config.yaml
n_layer: 8
d_model: 256
n_experts: 128
experts_per_token: 6
d_expert: 64
d_shared_expert: 128
activation: "swiglu"
moe_layers: [0, 1, 2, 3, 4, 5, 6, 7]
router_score: "sigmoid"
normalize_top_k: true
routed_scale: 2.45
balance_loss: 0.00655
balance_bias: false
init_std_router: 0.00708
lr_router: 0.000962
vocab_size: 16384
norm: "rmsnorm"
norm_eps: 1e-06
tie_embeddings: false
optimizer: "soap_variant"
lr: 0.00537
beta1: 0.95
beta2: 0.98
batch_tokens: 65536
seq_len: 512
train_tokens: 290100000
steps: 4427
dataset: "wikipedia_en"
Below are experts of layer 5 (counted from 0) of a mixture-of-experts language model. Rows are named router (the router's row for the expert) and show model dimensions 128-191. Each number is 128 + 24 x the weight over its row's rms, rounded and kept within 0 to 255. Numbers have three digits each.
After each expert's rows: "comes before" lists some tokens at least twice as common just after its tokens as in all text. This comes from a sample of Wikipedia text that the model never trained on. Tokens count by the router's weight.

# expert 88
router:092143110149155102107138062137136127169114094150093112165132111122117060108130136175149135143109147091105134085127114135154143098158113103159096189104123150180174112129120095138105116096151126
comes before: " to", " by", " in", " the", " a", " on"

# expert 70
router:112117135154163117142152096118116136173110083134151118153093087125142144158109153128136098147120132169110114111100106120138159138099135089158103144117135156133166111117134118149107147117142093
comes before: " The", "==", " In", " He", " It", "The"

# expert 1
router:084150173148134110119135106144107068121113110121140100146092106146130115139125135136134139158087159125099137145111118167122106106156079114117122149145143143113134146125093110118126179147161109
comes before: ",", " (", "\n", " is", ")", " =\n\n"

# expert 18
router:112109118139140093131165097132108124125123127133108142117151080147140077144101156160158142154091132173120164061118127156148087142169092122121111156135137135111156139142137152128138115159148106
comes before: " of", ",", ".", " and", " in", " to"

# expert 20
router:123079116123151125156125083107145096100086146129147128150114087137105114121127126139152115162141094110110163138094114139120155091154110112167161147102111128143144149124121128107131165110158107
comes before: " the", " a", " his", " he", " it", " its"

# expert 16
router:105126157144109079152126082110114147124155134160128116129131135142117123107107187140152104147146144103107159130130082105136099126136151101132117184126161137130142125102117128159140162122149111
comes before: " |", "–", ",", "\n", "th", ")\n"

# expert 99
router:108145113120160111122133128141132147147135095150163120133133067144126133123095146132099130160125150171098121101103109138142122151114134111139095119139180148130151098129083163133135144146138125
comes before: " of", ",", " in", " and", " (", "\n"

# expert 32
router:092126095080107126122123116088110094129106150114143141129104136141140132131140156154126081121118132086110159137131115136138140088173128097153142183144161134183112116154144121148144156095144113
comes before: ",", " |", ".", "–", ")", ")\n"

# expert 92
router:116115134144150088136140114124148114124126099161117114126136047151135153151128160165140145119123135171123158118069127126160089144122127152095127145109133138109120153121138134115133120158131149
comes before: " of", ",", ".", " and", "'s", " in"

# expert 59
router:128122121080159093145132111156123093112128138153133126120117132159095134124126104126182110148157125114125157128131116105148114139148129138130149137092167152143133143128142121168135113137154131
comes before: " the", " be", " a", " have", " his", " their"

# expert 53
router:122135121164124101118154065111132098132117122139118138143118100163137133129138133159129120116113147113087122145100145135135117140154143128085111159083116157114189148135089110146120128142151129
comes before: " was", " is", " be", "'s", " had", " has"

# expert 90
router:113087154149161129106158074104111107132090118122129124139139090150100110121076195168134124149111113149093152119128079124143106147143149106120141116114151140133166138146114091147120138128148125
comes before: " and", " The", " which", " but", " He", " In"

# expert 108
router:092108122110114087094102112093129118128131117123169140122094120131113145129121140130122065125121119095115155117141098118152109089159138097158125182122134152141144128158127130126138180098121111
comes before: ".", "0", "–", "%", " |", ","

# expert 23
router:114102137116169110153137080132121122120126131164121144135146119140109146109142156126150077119103107128093150133101124107118149105140116172103080124090140172131095127135079121122114158130151087
comes before: " the", " a", " other", " was", " his", " its"

# expert 103
router:127160130138158096138130072099125119114122124115171105117139058127101101121125149148116139125133122176119143141114098168123102137108130153084107143112169166161128117119106091095103138123147103
comes before: ",", " and", " (", ".", " in", "\n"

# expert 95
router:106118128120125109118128071117131114108138125153169106123099069167071128140092126139144120169135136137101133145141149139129086137113112123107134119150140132156133102113096142100121139119151156
comes before: ",", " (", "\n", "'s", " County", " City"

# expert 71
router:098129135133132096130150076138141117142125138121140138118131046164130117159123171190131126112144152148123145128118094116120090171159129139110109139119151145124139123116104138153107134145149115
comes before: ",", " of", ".", " in", ".\n\n", " and"

# expert 25
router:133115143137119122117154102093134116124134123159176120143121135114078107115114155147159116139103116114108176112091083110144181110166120107151112160114166155113106122126120125126124162086171128
comes before: " the", " ", " a", " his", " January", " December"

# expert 93
router:134113165104138112127126112077101115159110133135130103140092145138093122108114129144111136130156132136127124127094082105198139155144077134106132138154135134138176097146117102144123127123140131
comes before: "20", "19", "18", "1", "2", "3"

# expert 69
router:098117140140171098122149075129127118165102116163202145142087109159109132132120177146138126169104125141098158113089109132152169136129118110162122161110153165149148112124131150128140159090159101
comes before: " The", "-", " of", " In", " He", " It"

# expert 2
router:136076141115150145128137101127163055159153150124140113157124070118149119115093076145129127094145092108085156114128132138157128145144116159122131164139147167113153149102122145131148132119202133
comes before: " a", " been", " the", " an", " not", " also"

# expert 63
router:111156123109153111105111100093113103121112123128103120133098089118120101108075166170111118135107139092123108129118099176178151126112083141131123112106157144127107115147097153129128118088133084
comes before: "-", "|", "==", "===", "The", "="

# expert 48
router:138090128123168122136125052114160117156112114138101137146128074170120104132112153151151106156109112140085157135084110110124137137158133119125118096098137149177130119150094122142126166143164126
comes before: " the", " he", " The", " He", " a", " his"

# expert 100
router:090088111130175101113109104129137146153087113165113106150153107145124093099139175145186123135096125093102171086123134149159152099167115141145100186089136137170139148153141097134120147090141149
comes before: " the", " a", " to", " that", " his", " their"

# expert 78
router:109107144105141085128133108138109145145138149124131107106120035169132144102136152153127145131091112173119164124132122146149133136128110135149095151118136140124136150143092144163148171145131124
comes before: "\n", ":", " of", "==\n", "\n\n", "==\n\n"

# expert 19
router:128136106146173070140152111129144087127123134185141114093140079115118132149112182167128157150069137142097123121130133100170094112109139100153103190064128134084119138125159129096109116102157111
comes before: ":", " |", "==\n", " of", " by", "\n"

# expert 91
router:123157125153141092117146114145110092126142127133149125123101089150141124127129146149144131144079160132108144146120122165128100145155110156100134160127138159118164137140094103113129150138153104
comes before: ",", " (", "'s", " was", " and", " is"

# expert 121
router:100129138131174106114134057117132126159104115155133142166079111153097115147124172143165112157072108108108147105083108127145161109143129110151109141090152149156150131122136135124115132070144107
comes before: " the", " The", " a", " he", " his", " it"

# expert 55
router:097105123124134085151134111122147088108140117133149120117119126122119132127099141176141099147134123110142135130090128092193138108144089077089136135133178108147134106130101141149123131091147111
comes before: "19", "20", "18", "00", "08", "09"

# expert 30
router:106117131137159104108166066108123126146125121152174119159123106138091115107125157154123122170104141084087155118101092123146142117165130122154113203132159146161140119151128090130138149103155120
comes before: " to", " in", " by", " and", " with", " as"

# expert 26
router:075144127145154077141109111136115128137123125144149120111119135145104149125120175147142093088133128123130133118133095112166126131143121133130143145152195158117204136112132122115160144129154100
comes before: " ", " —", " A", " L", " W", " D"

# expert 40
router:122140132108167102147148089140114075126118131179153120112117062131100145103106151177103125147081133170103131142131111108177143116162064107127130146090118120114131144139136111131136126081135124
comes before: ":", "\n", "-", "\n\n", "):", " by"

# expert 39
router:109101104150116095135159100104134113116137095149144112092119081151082110139142145161177100133109128100113170106138115142126147109178113135118109162111135169126117080153120133146147132141117130
comes before: " ", " |", " m", " place", " medal", " Championships"

# expert 61
router:106161138115145085128118085138115127152103158166187130134090114134086125135137174140128120152111097129125126089101112137147135130124060155104132179122159164121143120123141113095131179113147092
comes before: " |", " –", ";", " -", "–", ")"

# expert 0
router:126118171066144105112125096127120111191131153151153136154127100164135106142142138164113109119092128100132141129146104112173167160144129131108092134116103167125109120119115119157151139091175114
comes before: " ", " the", " a", "–", ":", "="

# expert 57
router:126126151127149108095160109116122117151137139167164115154114127134070117133114161148158115154095133108105161098100103110151170141150131120146113195120173148136120106128112098106095153084166105
comes before: " the", " a", " his", " as", " by", " this"

# expert 10
router:111161122160132104126153086140134115161092126155136112146145112133117088099143142170127133158114158090106121096133137122163145083162128091157113205101135157139163105138142085123108139112154107
comes before: " to", " in", " by", " as", " on", " for"

# expert 98
router:075137160103118107111110085097107129159122126130129099138102066131131104096106168184120118120116134126137120095084115145152145117099071138106161116122147134139128139138139122158126134100118099
comes before: "-", "|", "20", "==", "===", "19"

# expert 65
router:133142113122120096133137116111125122155108103131154142082136117129121137135118139164184107116150129123137168126092084141126152121143120109143131168095150136108141121094148162143159110096146121
comes before: " |", " |\n", ".", ";", "–", "th"

# expert 76
router:089116127119119131101112086144120119139133156134145141166111098136114157143172146167115116115119146080063117115095082157153123114126130109128110173106140138132097160148145079132096176118161101
comes before: ",", ".", "–", " |", "\n", ")\n"

# expert 6
router:142121147127126124126142117125138118149135135116129111137139128113082111113120130123166120141132110132114190119105094101139167110164133123140102130095150156140109127136098117142102156119174148
comes before: " the", " a", " his", " this", " its", " their"

# expert 14
router:075100125125123101121130110112102103161140138121147116159137125127123155125095173142155110162088122123086131084088155146150169119148118106104120137152165180117170095140145109104133184102134122
comes before: "–", ",", ".", ")\n", ")", "),"

# expert 75
router:106126134135162097112180062111138117132121132154167150156139092139135097129119163147133130127130143126097143118080121113144126145160130164099119180114154142123163140128133100098097145102148116
comes before: " was", ",", " is", " and", ".", ".\n\n"

# expert 81
router:139088155079136088120129108134117153180120116140128131135087138142089113150094127135145105136124118120144121110122086114211139157158125125130127176161140137129153110126153111129162124111151142
comes before: "1", "0", "2", "3", "20", "19"

# expert 12
router:081110111125117094133134116101138125146113111132117122129149076136153151154102157159198143133099132172119164095154143121147112145146112157150137132112137095082165121129128131164141158147129118
comes before: " of", ",", " to", " in", ".", " for"

# expert 119
router:107157123134181116123120078135136088131107150118156116098115072123147101139139126157132125131137096176150178138143106125159123135115124140114115172146170132141146128135120117136104100108148131
comes before: ",", " of", " and", ".", " in", " were"

# expert 117
router:134122132158160074117135092145148113149132105162162139100082131124080119139124146141180125131085117114127130100119117157138127127116125127119141175117149141103113137169161107132137139089130122
comes before: " |", " |\n", ";", "%", " |\n\n", ")"

# expert 112
router:118119128146112090153084093107124093135121171138142090101085120124098109159097129180106120126112128158100148124115124140125112143114136136084130154100156140161143131133097090153126144111200143
comes before: " |", " (", ",", "\n", "en", "er"

# expert 9
router:109138151093118101124149120099106120156088093144131094140093120129105140102133136146110138141152101122111156125118089099186135134153140136100134133137113134172171102107142119147118113104140134
comes before: "20", "19", "1", "2", "3", "4"

# expert 109
router:108153100152117076097134094124108110153103133122165114137111135124111105133115159127170138134100067126148163081125101081153114101133086155154155163149140159103175150153152100107157194107134100
comes before: " ", " —", " +", " −", "\\", "}"

# expert 104
router:110124100110124038100152104085144127125143131123159109134111127117118121136106197146145081145123133104132128096118114118142134120151144093149141181119174146125116124126134141145128120082130122
comes before: " |", ".", "–", "th", "0", ":"

# expert 115
router:122126143159127083137143109151105132188111110170179127091119077136135115144128140147193155128135109117138131137098112165119122120123128132132101162087137150132121154148147119099156128108137109
comes before: " |", " |\n", ";", " |\n\n", " (", "%"

# expert 49
router:094152120121167100089129078095149136127124149142137096147112081123098109100116169165127134127150098099124125135126139168176154111124065153092090131126133116128153122100141140141148106108123086
comes before: "-", "|", "==", "===", "The", "In"

# expert 110
router:127131104148106096128148111154132102118105113098174094129136107141103116124119172146143146108109085143117128107115085122181118087112104138126135124137150135111159135142125097141111173099170106
comes before: " ", " —", " −", " +", " $", " ."

# expert 118
router:145104148122169118114115121112119130137098112155168079144102103168105122115141154146143138159075147146116159094124123132175130120148107113111135166147142128129136107166137154114131160126129148
comes before: ",", " of", " States", " and", "\n", " York"

# expert 7
router:123099144159152108123118090122118099110088125154142120138126086156100115131078151157141075141088110144082153126131075127137123136149147123128143119119122111142172154148114099152105147138150135
comes before: " ", " and", " which", " but", "00", " who"

# expert 52
router:120097138123144129125135098091131100158114150155145115134098122138100138109084131162149113159141120111146139148070118082192144104140088089076125124129153130163147114124135130163127153099165149
comes before: "19", "20", "18", "17", "16", "15"

# expert 116
router:119143103144117099154115083087109127146116116108159128133161121139100144125111171160134126107131087152108128126090121107174125126149118117114159140129163119142175128122126147137131147109174146
comes before: " ", " —", " +", " −", " \"", " Total"